python train.py --d_shared_expert=64 --init_std_up=0.0269 --seq_len=1024
Below are experts of layer 5 (counted from 0) of a mixture-of-experts language model. Rows are named router (the router's row for the expert), gate (a neuron's input weights, with its number), up (a neuron's input weights, with its number) and show model dimensions 0-111. Each number is 128 + 24 x the weight over its row's rms, rounded and kept within 0 to 255. Numbers have three digits each.
After each expert's rows: a language model's description of what the expert responds to. This comes from a sample of Wikipedia text that the model never trained on.

# expert 53
router:099126108079126110104107096148156146143100095127148112141159100125105109099118156132144137140085105106123110160130122133133142135172163146126143164114072132131158163118120142137173088141113162128107109120103130090123130133144107162109108162126128142177115125127217129130118095119119115102174125135125132127134141130088121127141128109082
gate0:133092166088154107134129152169133103125125110146146133096128148126084159116163123144135114120156111129132133130127141094142108065144153152165159135092148083171136163123152178125159136138142139133150116145154123159134122093138143133072170135117148148160135076132107149122170125131124128094147101138065162124098102090154112197095141191153
up0:146135148148117112128141143146120117137111147133143105145124145164122135130143129141115147117153104060135131146143123172154123145102147130132176150144125151111120096140108155118090155153136112116114101094114098133131124153154073128087098176152137105138130141087171150132161167113092103181128154131152140133124142130142093096115125153114
gate1:138115133120109120121096126119122116150109130155139133124091116130141115140123080112112147109109110166127208135175155128108140149184088123120123124113102154132151124109115133132115109143074155139147120168127137171143144137182069089164141101169086105136150119142158110131121165122129126151132109089147127105142125141158145112134093136167
up1:095113108103149146121138085117097112116102139123104158107113159158100118113119147144113132124078161038097111139097157193139122106101109140105173184137138141104126117074137117098144105141156143121126123111162110134127091141121116123139142196132135153122153134134139115126095151133108125113111147103110114098136118113131139141163126135132
gate2:134119071142124161150144112116140118084137078086143142128116128109136169141167102147080135143102152122182129128122136124130123104131114122117142078132108162149103102160095092130158095164138155110094162133149133123153142080132141103082134150096179115121147132138158125150132110087104091104124131127096154136115106094125123104123126136147
up2:112150109158121137178136118097132111101115202143133114155135174130100148163122086171149145138100142086160148126150152119081114122103183141162118138131116109124164109147100106158126142141135145152127127156170098146109155152112130125136139157095079132131121174117150105115113117119093153111161107111123081143096170134099151124110140106129
gate3:115099156167126138145116188087167148090150139144179119172133104139129103101117111070131085168129140120157118112159104125080188084127141159140123138131138130152080136080142097187102126091112096140140135152112131141109108165123105117146141077132115147146141141156113132153132162148105138115141129112144119125188099186135159126120153102118
up3:079113084146148159110110184073131125125128120158125099167104154093092102128137108133130119079160142139101096153175117118129109135106131130116167121095069094146126115136141148138085136116093123150145183099148133141079139142161155125164161117112103136117103131104118139145112129121094150092144092124114168062099073136100131081133106118099
gate4:135117105183136109130166223119129118171142098161141139118177158135084143103096104124140182136148157168118157112130122149112121077093092121163134148112115173112164160124116142128104138115160092182143119113125098133107175112161102150099144104126102155093096107154124110156129116119129126152128117109111127136137107139130167106118142136182
up4:113083107169151137110100129148132108175107133140114129144158112104120135179152093137148156112112132111141120170129111110116106120133125105135133127123131121146120143150163111128112144076135153084113068121154113070147116084166117124113118144105154128137107113124114143112146127131139130138144150129130154142113087114106131082129097131144
gate5:128130130143143109126113121162125125107156125128168118161162113122176118130159141126116143108148164155129111127123162095115122139118075110154103105059094150135120116118124136096099145103129116121178143158122166149119142103098130156159089132139167118131110119164123162083123134132072149096089101108107120141129129086126200136128141122107
up5:133124138111148073114105146140148165096113107152131131123109101133108099151134147096102153144177080107096119094158088118096138135128102091079141144127148091132119152170157110129139106123116098132131093089110106137146116131145150136096127158072119124133112110143132126045146099112129135112102169134129137142137123127121101150111125130120
gate6:160129150135124129084159123108110109105139101094158135129131131128158108118126121137102132127096148134134133159120117083114115098189148103149152081119129148149154097110112122177144128105105155072126140171149122141097131110128135120164085153114139134097113091094133111136107150115122143127120166107094126086149108119145156131130136140124
up6:119143083112169136109126085129132115157142138101083150144142180129155134134111101149141124140163148097147098111094117155127100133089115079123112057102093078098102103173142135096154159120117127160099148130124135134111158148107119105127125122135154135133144111122092121120119165087141112125118092148098141137142179133134143124123108143120
Description: Cardinal numbers and count words in dates, scores, ranks and quantities, such as 15, 1, four, several.

# expert 17
router:103102076054129129089119137154133172143089105134144116103144146154153137100105106127137162151146061111166109139131146174075138108145139140137137153123127122097129148117079135141097104103142115158110109120181158129103112095131137131109095157142116120155152159134157150150129117143101117095155111136129100157138133127132127170155107140140
gate0:172081127137117121117096108142098162118108113122121119118153106122130102104091106111118105143120170130117134127168133085156167138112128116157160097109125145147144129071129078101155118126124119130133078133112106128128092127139163126124146109144134163119115122174118135129108128124129099121088140139105138123126122166123122135119113171109
up0:098134152159127117157136180134111163110123186128112127146160145142153137125136111098101157118081112161137127109093137149112108108145112154165112140130152133146118167195132150120126122069151109178107124170121148148115109156130106123137166100129135156111127096108140126123142150140155184101116109148117126116155120119119108112134159126166
gate1:123141104129143120145132171109134177090124118119113120136108131153187138145115139131168120121121146118115128136091137110126142130134155140100150106142123076130107117138167122067125102122124104127144134111108142092144127100131133133122147113130104137149156106082113122102148155103195116142146104164085120151110126114084124144103136128152
up1:145146118119159109096147151099120106135141135093156146126166196082128129152132092086120124143119099104090082116114074128159163089106113134128121110155107131079071169159093177120110160140101169175100187149118131148117079142161110143105129169120080128091145154111123151152112115151104162125098140087144108115094145106148136108124170166134
gate2:117159140145158124106152102168110139173122144107107121153112138128117116159132139092109111140173107160147119156108089116165174156169130095150145119124155107176128092115132112160138153117117120160142134127134116108124148094151116124028102106137131131124147133119091112105097108112119174168108119132146117048138107150157135120140139099105
up2:122135126168131132123082125148131146098164122121112133174139115117111142103113152121174120128121122089100172103156175160122086143086153101144163153141115151131148129133084115158098157108086155146121117138145132130115141164103140128103152110129141114107164116115140072110154155105123082068129160099111145186155145142161106197094097091128
gate3:172121158143118129134141111099131172135158105116122159131108121147136136148081116127145161110145148168168173134132130090131159177128123131134166100130185108101123139126141121112125109117110145118126114095095123087144094149122169109150115124101157105135084124140172137148141124093149107134100123093123125137143184102109162117082143150101
up3:128154136144153067108137119107141160123142131126142160159184121109165103135158177125133140147121132115128129199141139131137129130079155140158148081149131146150080174138134094150114141152107106108095080147136137129108094117084104139100123118174157145105116113118122136138145107122137119130074148141132143147099113155128104125164136109096
gate4:125138126118147080162092140105155128187114143146170137146140219165127115134120089122156082172131178138132106136153125090156080119127105123108143100158124100114147083124118117152091123137079135126143126176124100146149110143140144142081090112124133217102138148107122123134119111117150135099087134136150128117109091101142144124156164113078
up4:145097146092170084115136103096133085125099094173169125143070111118121113097133133138113113114116118140102083114092165157128113111113126130122129137092104142162107093084132077144151116149139109130135100175142111117100165080158108196134167111134167138140147105092142111137090124135132164119113136125137153100119123146187139134159119130135
gate5:157135136124071136117086106136124146080190138120112120142040106107099074098181143129135126143167141192111116121190126093156169117124158077123142143109143122163119123106113110171130077128147161091174134115139116170175135121056123132100158079129162106119100114119101096117109159104128119135177123138116100119159114105089099161128076105111
up5:113141120073180116148169155127123114144119149169190128167108061098147124117132154160137134154128139142148132121118145123127115124119172143088122135123109101138151109120137191096139140113130170158152153148109106166103108140113160162120144161152103126145092121118133128128123114107143108082083112088132130103144127155120165087160100146105
gate6:127143157128123127131162128190147124148104158136134068151163134169133106147116108095072099126122145172139149070104100143159101118189159131116127145151128115146104120147145134115123162112054101147162118098155126119133103141107144122112155107113114108117105147151163099106132124116131151109108078136093104147110182126170100135096097143125
up6:116136077110125118133156143121163099095120107121160161112145148112094126110107092155148182144151122100132118146191168148115074120089172134146156159136155098081121083104146131084072171127113086110133115144117130147155099086146146111131146161121105162125173114114114132145118154153105120104100109178130150135149176149163120112119104093115
Description: Nouns and adjectives after by, on, of or with naming a field, origin or group, such as film, music, local, Scottish.

# expert 34
router:138128108123138142123142138129108126127140118145123108127119112126124132094177132110155138139104125122118133126124170136118125116143148138125126178114103122129163127118104098138110111115135102145078101170139148107117145103073124152104096128175122108132132184156167128141147109154122093089166129154093137135108121155108046155106123144114
gate0:172194122180140116133091120121123129137142134151112134155059159145108119122141110127117136131125132106142118112131136112129106152110120184106146088120145108103160128090138159153154161135145131132119148116150152165159152162151129090117141067139117153094128113126126132099138149128101145122114130112123122121157089124141133094164120115141
up0:144158124122105158105101142102103114165103134145112093114150113132113151107169085175128147140135138139175148122161153116109173106082109175171128121156133139133158146141138140125130130156098120109104153098120129094128141138113117133128087102080102094165121149111149148163090102113096097110144120090120109169119110176134107081139114135139
gate1:136141126122132105180155110106157150124099118130116116127136094162099153113129134184101100192087124099132113139082133112111064129117114144085174191082153149129113092138144122103136128154111105106174161126105170168144120108099110164156106135133123115133130149109144132153142127146090108077114118109094089144117168143121148115142120122103
up1:165126155164149142147174092128138129133109096166131134126087108163168109162105134154099143119110134121108139114127109112126136074113076140140154135125128111169147173153146157110097132157159104156150130113085145158163112197109149139132118110127086151148106106118111111113118128102170109153091136105123174138156113132147121100167127135123
gate2:135116124085128128134173165100119127124110136121115162136115124129122198119097157124167135134126141150126130114098127142141131125113093122113138091135143120143096114124147158116146149144099162120183131150153148117113086123122170152130146138117129113069163069184126116156109135138150161148115144086115155157104089115115142123113115162128
up2:147114093117127154188130106145156136143159106132146136119128150141131139125120105070136138138151122084116132113114132098132104115108095132145128119151101108141141111153159153164131141131147090125151131110165160136149112132196162137155151102163111130135158146125099105117157142121152095115110123108108112114143113124098133096166145096131
gate3:115107147151143162148164138144106131134113131111126167126123109126151156109176173072106112110101117151099165151102130118139179129149152113108116105128106134122100110111103088122150097100135124085123092134123153152092121146110118084138161152167111132116153116149106170126153030140090106139130136112150054123142126134186146085155125112125
up3:083115114142099124192093145141150134155152149134136159125143137174138111113140133153105158126100145132114130135115104112149119131127135158077079139147126102127125164127109108143195135119151100107118100144122126126114104109122149140104066125140124096113092189140125130100087129138138150132106129161118125141122076112137130136152152148151
gate4:088147177134100117146146104091101078112121151116148118103096139105119101115147122139140145117105094124139141110167104112170090116113172160124125111175164105120141160099092117098093115125158113147105128104156133161102147117130113127130120105100117181167095059147142094150123145145118184120105120135105123172142095111117123101101174155145
up4:127094178136102119139140129112120134102114131150144143123150101133120096148112121139170103141140158087110168120149159102184122121111142112134132110154094130098170136170143143105158177178137104131079131100122155138122118140086110162085115109115124109142083141135114118149150104145122091128111138115134108143112090115122108183095116144114
gate5:127108145136137084135101094097149150101094130103122081136123114151113133154123140166099123154147127180125142100136112154110132142107158131147114163115113110127138136118140183137178087118099137113152145158115132131140120132141133138151120108097168112115114122109099140146150168150168157120111100085167105135160102153128142159125115125119
up5:130112145137078116139112130098090138146127114095116134122187053128153114116114105146134089137098121109170147171091149138144134137130140136109149126087113114137105122120121103141076147101111134174143110167113111129137142125098103131113134169127139086108164175155129164109106140119107118149154132119157105119111076111116105144110131146146
gate6:131088126152105154157151091110122100148150128133162089163123145116134148088139125145124087126112151121120139123112133138132128161135119145119132125199121147138159137136083085122095113127182094132118129102121154133123129132136155078136146110160126142140142159143110123124086119086140132144142094148154110102134105106125129181119136138080
up6:140117062133102139111103074118121122153117127109145155093080160163145137130188098154110152190087101148131098168120166129138154129111122104106154168170105117125150135172178140113131079135146143139100132130109136137157151139124096105156145122088112145156154095126114094162112111121158128137122141127158113150138130124136119156157139143113
Description: Capital letters and short capital groups inside acronyms and abbreviations like OGPU, PCE, MSX, plus odd pieces in foreign words.

# expert 2
router:122095112071121172126149119155144152125108103108169130114131113132095098091091110157150127155122069120134096116139147142058123128163131136159149132119092088109134158057087129129115088125149143135086103138125138126144136101116133158114097165169131146139137175117154148168150132132141117132199125131129121156135169158132150156144094092133
gate0:159130122181132107125138090105136135143112117176120137148162133148142154116144120135119117151122149055124140127121138118114091111109138091117168134105145171177156150189138097150150145160101131114118178116128114166115110137143117134133090112057133092144094110149147067113103117136151116103152119114124163101120135090129131093179126134128
up0:152074108115144099099143129135121140131106152138117169102122134171144113139121157109144132112146158138114086141136127118161083113119157118108131118122140156096146134129154105112147165128124085102161134108153118085100122132128110138128163112157099100119140151115121144143129133131121120122147095122082154161089111116153128099106102129155
gate1:154182163126096104100113137098131132138147141148132125150106158148138129111149087139101110181133128115095121082112131141148122131130072114120167121127113090118116134140107150147171101175150152133119120126118128111092153120181130131130141092142144156127120103093108104155135072119134133126084137153101133138087174142128158125178101109121
up1:105137139136175096120159167124160138148110127100104166111123122164138113156138126120144134118161068118094163136117144145148115143081080167142118116156106076124108098103155122122165130101140118133113124111123083148127145174127129147125122140103156113099139175126082166143110127138127147140140099181109177145110132149129130126141102150123
gate2:119167129120137068134137147134136104128159145134141121116161182136105196132152174148146125110128118106122141112155131121120143141136115110098104116075103136126146134147109197111155173140118108128118136123131152154166158113152119099113170106124088134139154132155177127097118127170155161127129121162095132058141112118162145127091103165107
up2:167148105106148110141138117141156152109175113127120126152123128145088149128122150109136140114161117084120119171145089153125101138104126128133165114171129164159111130146144148107121121133147142092131109110162131146094117144131126127109106113122130097102130143115144143134072120167118112114139131123049136133188098137095140205133099136132
gate3:117124106177125115085139185143103097130171100102079146069179127118135107130114134122126115128110153156056110126086109134099115144115147114140139097153151113155163136171170108135187156151129124149170114108133119117134115167159139108106174151100157132115142107122139142152106148173117149182114138125149150131105099156120125114104105143185
up3:170122101103103170113145130110114134165142134092095131060141121133141179149170112138139137181099142128147090114115174105102132112133150121114119107126128129124125168115126153133112131145101089126199112122123145126106111132118107109120133119140113126182139117120120188136170109106118104162136094165137118180164126162141053146174115158163
gate4:144152119171128147162113122121131127129109091089096138132139110094153120125122092137159156112131180061134144150133110117107156131130069137129130151138154172154143115116152113159116132092101116131159143143127121148093097138142134120148103083080153111114123089107119095082126143151078103110154127086140168132121071123134126162152145132064
up4:120155136158100131143146120123160182154105172100119148152150124115105139145091090160145157125137090134133123118143154086094136141135140169150092104099115125093116126140136168161084134163117109128109128131115094129128165177154094146161146147118119121112141157121070177111117118098092152130145121084128087150092133170122137097085113145133
gate5:131132126117112142127164162135156176107127119123129156174117093158168153119155156157136142128128096138128176175126078121105086122132138148158112097131111133155141162125137124162132145121075089120098174150175106143139142123119147138165113144123107104146108134136115113131125096123117140146186112124087122106142110138118156132122130109150
up5:150048136116155115146109163154131148122131129115156088118150149133096150110117135104127075102125081139096106155153125146103142146114113122133156111102113123165152127072074082133121129135122141112113103153144132122137114115153116133103144124173121139104191120092157143093125180150142139125127187105170131121183141151157136083148148150107
gate6:142151163140120081134100138154174132152158150116122095141109130135169131138144152131101134133133153129122116145117163120136167106092124109124123119171117121128096111144171132111165124109189134144119107135130140174108155150069121116152150141123142120171093120143078105143107110151148139175113108168129130129088116129135151123134163134147
up6:138140161099106105142167094137131127135181125143070117174166135145130170108128139169155152103119114086107128136070127132131085129143132143121147129099117122132153204132116156133148137152092159137148120141113146120104112079106105118144132157112101128117163144108129133104140099121082149127108139097091111153130104158133142103160110085094
Description: Head nouns closing proper names of institutions, events and organizations, such as University, School, College, Cup, Museum, Church.

# expert 59
router:113114122065131128112110102140143148149136096123172136113116157107150112113114157170157128165084110085158112138127168157096093101123156148160132124098075124093147172071110140140109143112122187161125072112089164131123124110104140131122122132133154153142163132135185125155134122136153113103143093124108111135153161131130150170114112141137
gate0:105140107174147107149121171108089127144126104117175100086108163173103103147143139158130122118151124167141132104130101117149140142123135116114144106109134092127136120166155123126144107127121154136132148124163148106145106113127138084093186112108112131121112162148099115111121110129147153149132173114141149122140108100086132131128085152135
up0:177100147104117131131164122135149150128126143105142120123184099122113115095112121155107128118109119093110137156064126179134135128137150108094100149072155129114122132155129125126111138097073139127123087130131138109145101117115100134118153145131114157133141161133164111119142125138125127102072122112112131098087103125149112157072145151118
gate1:109096182152145098071121135124142150100136123101126081166147094132168118129141134083120088155183137116140115069146119100118151121147133095108138130107139135124108111142125095135128120105145146147142129109101126141086148119163149118139127117175141130119089152151101147097116132119126111132093126113168116110156111159102119118097126144113
up1:142172127156111142096124126101139134138110132146143158124139126082121144122151170178135113146125136097145148109128127125155117154150155104129164129147161128115090088134151166147136162095108163178129176093113139099116127139115130161109127136123163107124109177137115107122111125118167116115151113146113126102128145155128134176094160114095
gate2:135131105116126098107158123138130097104127142150125123122137164208123116150146149130092097155123116168161116110170103118140136121131126160098134068152110111133145073114113170122134116138130124087137081125106117115101129114129130106078129075124114157093187170158099151157115139097097147114117141140173123122137112155158133099166141110151
up2:140162104120112172155129155153100113124103107102106129135108142130112130093180166148090134151148131103117173077110083167130130180106121133125137130107154100124127139166177110117107134157163112138134132092115109090113125150142127094130165138120152121118140106111103124078151104116155086133099112128144149143115112109162116138122117141088
gate3:115110119124110128142155142128113115075069162162111131114119118163151109140177111112120145104130086167148086139158150150136083129130103157080121105122146134155136149156139152100126106109101198085135177132171114128127129133122115091129164118127131122142119113145138107123145140139126175132118128116122097104088107145117142148110167129136
up3:194135115151125141103131127120126087162162085144119102149115100107106162103142147127102118097152142137161160119111109106127102125120110109171170127156142106161087143137151165138158183091174191115133144105136111119128148128110162136079128133086158136103083124134135147113099120115111124120148079155129162115143120071149098102126120153094
gate4:147140113158143121129152092088124136133114157085125142101114157149122132121140110107134118158153156131117150092122105081134103162125143103108139129181150079084119147145152133103179170126121116112110084078124134122150115130100130099121125078108132108114097111137119119137149148120123130130160134128113139138123118116139139151119130139156
up4:103127105106166133134127127106104120121118133143132113155116086149147144143061100092136130112118146146167159101142129149116103134159099145127125106150146140100114140116149112125168099128130127172104130122149163126104159151124150088101142081138073093115130139089089139104141141134147105147176155102144146160119102140110103149135101135164
gate5:140140103128138141099100113090105122108130101115107140087132161131153165133143165188137153121133105137122164094141105119132105176117112126117111132123119142157134125160150106166148152137135137148146112108090101149195082190147133134178136109100141137111115145135134137150140104118140136112091160173093132114139136119074159109109123122135
up5:140123137136138133102142113120118144081081110098086130133114178093175125141133131144152170122111138130130131127097157099145136118124138104089140123135145107126108121157093165112119173142108116152120113102129118120113137110104161112154104137143127146146163135154156082171114149121123098151099152186117092151161152115131119127107108158122
gate6:150133089135121139161142115127175120096142138140142186150102118103110166112146115119125176110145106137095136158126082105125116159173125110102131096103131143180117151178157143135107146096141147087164135151091156169104154073161141126147094134120157140131079099127151138165117107140109139155150111121075139103134121123121143126132151133181
up6:114143112147127110132108127156119124178155107174161141160147156110096086139107123151160151139104170151169120155181123138166099127121130143139133115122104143092136138189113144137097112164178128130121134148100124155113123156113126107112091138102137126111095115140117125145140087174148115153146112149151136123142063092124109097118110095177
Description: Possessive markers and determiners, such as the s after an apostrophe, his, their, its, whose, before own or first.

# expert 49
router:126094154096135133108118104174151148187117128117142153098141140114157127115105131165125142160090137068116115128135122180121135108145155180153133126119090123136125144077119133142149138117145146133121071121101156095114164104117117081103097164153137130151138135115208116182155101151125123104124106131120119125153160138099120179099121119119
gate0:124108148139121100079114148115159106103121102091132161159152111148163110148132143163142145086150138129129115145121093135109178181124121159130123051131155096147100148134143155120133126078092158106152130147143114108120104108098133105102121155113144179118163111134109108133112148127147137106082112144104121107129157137134119109121158131115
up0:135162162072131090114110113118097122142139144151146169122150134144146137111144075096119130144101107093136088125151129094139101154145114150155141158115113085112124097083140123120139124156130144110122115101105112149089146108117117111125148123175098120114147156185117135185097118143183126097156125130110135126144147112130154125181093113175
gate1:100145130126088115130142184106140095078142142128111153171116126138149110168135059118094116114144129149140131111096111121097116115118125137135131122136123130174092111117151125109155148131087102136163160114150096123154118149118080149087176090167112123131131149132132172085150092105104102107143113132135132147151152157155119129136147155102
up1:187121076124106128110077128174155117137138133125116133124106148111143113144142135116110121122100084114111160096096123131144126082130108108155148134132054139088098132102145134126129140124121155137129096115112146149157131145122099154132120116131122128116174165139144122150150135113122111094144104073068169149130129100118106106148142121131
gate2:166103132150129149147157112105112128161127153122119118129174099131098128149147113093071126095147136153147133085102147137104116126072157119152129146136170118143114156112160156136166109116126111115119126159107123175142118141132109145108127136078109157135116093117121094108117126109145112117122155129079156104108134138155161116146122128119
up2:114109130145173101106120137118135112134099130143146152146115134154165144115149138102167122134098119152127135125120076104145138124124152113114116107113112106111081072142156115122118162118156169152133132066070125144131096151086169149109124138130150146086138144125109118140155149144131113124135127164134140153112084080141117132110124139151
gate3:140127108098155149137142060124138115125089105162110134153108115109111150155120157112088177112136147140072136120087133144106130116106136151136115109165147152138146152105151158166137124132139131117135148115078103130174100162102156129150108116117117142128135124103107096149133114161092132162159146156110128141130124109098116152105163176111
up3:097100125134092115133089135077148123152165097100147094152116127142113120107137090136167159053129105136128140136183103146119149151131162157127117067089100134099101095112111145100117137112153143134172106138108155103154134106103124101127093083156134095103138135152142164138106141129090124161139112141121161119108126090142096128136114110142
gate4:140122152107173132191143112148106131114122101097126140154112106129118125155127141174121164133152145090099122124084100144103105088173109125094125137138140111159108097078132141143134122131137079158139125139138133148133125148137138124129113151098150129066122131127165109136081127145085150110116153136163156150088128152134094100149153118156
up4:115126087154176074138131130085127107174143114174116111105157160187124145104142114123154162121152118171113138145118157143146107139103109090113128151142122133132129144144118093133129150137115111154136127128129160118105119121107088126155132101083138127132117085124102108151133117067187110133132155113128147136126149099138120135161063127135
gate5:121206114110110154133110123158126165103110120135066136150134125124156097099150120145149133137114134103132148142131113139148107172113177149166132134134176160147116176139130139122137105101090115134115178151173128112137126124129121122122126125115095109117134116104135161129139136160153142129183122093127099105080109144090122124121128107071
up5:135140108123132103103151185161135147160114075152133148120112127164105143132169162163078111153143125149188130120168133132148131145138101095095137146107143109127110124123178104115106091191082141177181125108141134103162143133108100145111114163132149130106133125156135119123148135093107160163104136131080086130157132125130137129115149106109
gate6:144127110090146130101134107156167129148146117167129109122094112087155157141126141090111154104133091097125101093135082146110119108165101172089120137225130123149089175138132148129146142094125167167136146142178090135123120113105121188162146127122084105068122110147117079109124147135081115157146130167159169092142094149124151113140181145105
up6:154136124100095115139163130130108117133117129111172116118212146144138128119152133111118135156172088154146080104132109110155108129110100145115114116151140126088157122147093130171112136104138153136152127116132139120124103112153117139142131121146095150103143155107084143119164137110148137134093217153173126140125142062140118161152134182126
Description: The words the, The, a, this, his, their, each at the start of a noun phrase, as in "the following day".

# expert 5
router:112108117130134108100108099159131136125133160113149136109141128118137103100130154155133101151122114122125118144147172150063160133155139144149161137120102117139131137120113103155117105128128150126108110153090124139142134114116105156135073159137145125153111148129168119144157125117114089101158115130123097139147133122119085131179100108135
gate0:147156183155098109137112093138140168118153142120133112117142149110136144131133165080142076175159121125099146131156095119131143102140128127138105070159151118156112085163132153106097108122127124145121135138141095152129087197110166104139131164127113137134107138123165141094111131143123108102070105133179123158157124110123135144133143110115
up0:086121175121123101145129165113154099137125106095091150099078108176128135133144111111131188049168089151127105103130130087139143135109133157099125127144142126134121098114138091151143127166152162170118120109126130107104085085132144116086127107141124124112134135109168129174105114124162092113151135078153113142140153122101103113129126120127
gate1:143118107104131126118140108148118108144133117119126128131119146134133089127145127107126101144088118136122114134097141128151155195126138131140128110093114134152164111137120138134139101167113129137127113117145166142135132134141133095134140145128100100095120121124122097105092120123168119153100173174161098116123103114158139081107113156110
up1:117099140141083131124113117155135136056156159121133152145095123127155148079132165127138088127117132102153136167071115089133120102142115130076116121066065139126121112144140120096142127093144141108123123191111175103113159118128113142125126133113166115115181128156149113083101081142139113140108137171146123096127153114097119155148143150103
gate2:136127138074080091135136124168114121107145192149125129148131116119115098133110062065126110131180132136115061116182123143098112144147140153155136193143184127141116114130110172155111120131133148129160137154112129128093141123125139126116108120092127142115125127123139137104120108155120190103134132121143137165153135128149140156152145153125
up2:123159122099155172170122123099138101149115110168092107111122109160113127088088086109135057120140122150169104134182108110135138161135122121121117140122135136074124130151115152102138140143131140111114110091118120111133149148171124136135154123122150159116140096159149102104114116143135104165129103129145126119143091120168116115094133161113
gate3:160149099115138113116150123129106132122107131177163103147149167082162117134127087132092157099130132140131078115097146148123118131088130094172154116163163105099139142123114105131125155092120134113142162130121183152129113157115086144146108127174116126123115135157128164076139142149139130143075097160157163128099109109139116131150111098165
up3:117115111101077146140114148126107090120166151145118047119157119129147129143130126155136147112102174136109136124140159141117139117151155111140125113161186154121158150115106165144119118139156169146120070133137127143137147093119109115140063128119120113153136088090163144111118101115125088123101143113153094132077147140095106105135124151160
gate4:104109120140155134167126140122080092126113105119114111107089111133147149114131114132150126144114151146080131145101069095068140151154180118106119117098114090123126139133169107080195094085103098169090121080128113136172110130126102148122167105144110080118113169132116139117110142157121156101151115093106104143123144128108099097095142131146
up4:124131148138123123126136122186091135136146089077139164087157070105129117094108061143125136120102086110175116133120117101116156109098142172132123102120128132135100159140165176109101111121110094116101117156139133092114129088077131140145111105186104084155146151124138130137152139123120108095143103132106148126171116127157125106090108111130
gate5:163167097124159096192120146140154087189118141163107118132143125112117155162131082159173153132096127153129132135088093101141107124112184139101079143109107139114104135164146148119125127115123099133100092096135122104112129118127117142121131106164123130093094151096114111146111131154129149118141140062091158129099136123165163094181163130146
up5:124131138166121096116147134158129136106127164125119145126095125142135129128127107144120106153088133117126159155135131168157132113112084122087132158133097149155151117139141121148125145150118116091195102118141124130132140136143122034129149145171130085166113126137149159119162106116124155154138121141116139134128149118148138116170149078147
gate6:145085134136099142134163114149138143138125147147114093128111145093137142139150100149106148097087181120117142112113111156108135122155124145101118126157172130102138199103157161113151118106134170104146125166145130125094141103159131078131118103123103178102152033105131147143119130129121147159145077154090141085166071155155126147122114120170
up6:161108111098103143128125086150095157099128106133091128104114171104125107133135087164117200126122125132138155132156132158138142147144126100103121166123150123114154093121081116098132108100145124131128153147141169140092110109131181077148097117071127186138107118138137116126133086135095136128153135118104130135085152123152101133103123096138
Description: Country, state, city and county names after in or a comma in location phrases, such as Kansas, Portugal, United States.

# expert 61
router:121122118124120135098135120155112137116119120150095125143108112106108123144149149145173176129115124142123123153137180141154112134145177123122102184110125148130191116107093082173101149098123132113119133178173149101147120114082113112108117128136147112133169152152161135128146108145116087084157131135149085140140172164102092121103099130121
gate0:148163122129151185155166158112113094095091125132145106123115152127090140123153143136132066123132184100124149178134181139116153108138137138127161174157114081120123112129123096098091114102138155108110077129162111147122118157119140134139135141140119134112152098189104109149136114119108123121107109076118149134149132147139104153093135129156
up0:139118147135115163125152152115105148113120101152137126137149132114122116092114106112111100139136072161102135148125131163086109117130130097131130110124148142144135137113149127107121094113126108146140112108148138118092153126101123094090172133150119116142123120144120157074171132093131135132138121127129135136148097100126114144131120157150
gate1:114105151125149107165131140163119153119092155152168121105132119145178126112095104136181127112151087119123127105141116115102125152118158117138104072089133084171130124138132092151091100106072117130157138121146138177129140127147100154137189102153101125121153106130169125111144144139158142081129151145151156127118121156116113111091085096103
up1:138128128135075104092170138124210129118138120148099111121103116115154139144165103124126122094108139143129120158136122160151140157137063131133158131109139113127149135189149151115150090132134119154137094139138128126133150131139134141111153118122113092142130111153155131119122142109108105128138160159097177096101108096161114141090119097169
gate2:156159081136127091130120134154077112140128133156157126118139158143130122139103140123118117121142185147161136118090119098081128112122113128096133121121133134111131144129106117103099144127157173159128115114090137088148165108157140086126153110135138139147126112129132112135108132113133108149089125127118140156100127090134121138081145123119
up2:145125112147145071139139157100116136080145128126121130115156065153153124188135122099135132103118073142122120141146077126096117133087166154094104101145165155157102149116144145143108148169133070142106108140131101176118139164136148149116142145119115149119110109140137133135120150087109145145148114122111128147122126158111146161145112136142
gate3:095135152071120104114143164087117155133122071131131095164100142103089152133116132162108143120134146114115150158168132124138087160156116120123145119120126106109164136116125122105167108166121144125164128122142103155138117169133125128121083143162136139077105138178147109134088133131128127142117135116144147053127149123119151164113107173114
up3:145121142152119070157108106098142102147162159100151131131137066095127120117123152133101146129146091100112145154131105104121109129118120126141127113137074134100136129137137101120124149161098151138128077111113108165117109133112165124134122105137075109188101143125060081134178084160139157116104090102062134152115113089132153114137150119118
gate4:071152119120131097096107085116134119172106119155121109127137103074154126148115155092123143191160094094131121116088128123130156131158078128160167152110106116146106127124154118141160137107079137105130121098083163154134126162118140141136128141099147127135121139132157118125158131129132117149117128116144127084115103118141121081129092185133
up4:125117128100132109154102146136157093138157119095142108134142156111136158140114122138131142096116130149104169088132154120130112080125108158097119091117129065182124072093113130142114127137112162146164089126153127144092135162159121070158143141151159141138127151137130166114144163145141160148116145096070104126111136117161103073105127120072
gate5:193123183130133135129098134152149162102068171104132101134125164132142153118146130103074137130142118102112187134125137111159113108144128128132153141139148139158157152123117109137134140160079178130142117110126070135135107119155114106145169074133107124110129159133125151115157117107099174111153112105112108123131109105124123095147172124167
up5:076141110118109112171097127109135132136144132173110156132146099110139099111146119146135117097108134103120122176160094148131101165129101113122094118157133148099125153106177120082119145119144104128076100128153130155160123132087151168113092133110131146133124132107144142106116112150122132123099162139097165152100087155157125128120112110132
gate6:158105148123136153139106110146113109121114160119103140096101134115117107123108165123080162170089086104127174153109129130145149119129097174126138140105153139152154131141155093132157114134117088108104155144049139125068138138122105160115165159145138094082115134138104107129141150129101131147140181106114112122097135085101109110148154141134
up6:146121145129138105137164138158132092160105155129135111139137155146127136148097172124103102105121066153130136110167111138112114121086123127156065115087136113133146113143144131106169120091158095142133148147161162094133133146118179092062172144172108162101148104124132114088165182118083140133099088136141109147132127102151132123123107132106
Description: The second piece of names or words right after a capital letter, as in G-na-denhutten, G-ha-zipur, S-na-re, and initials' periods.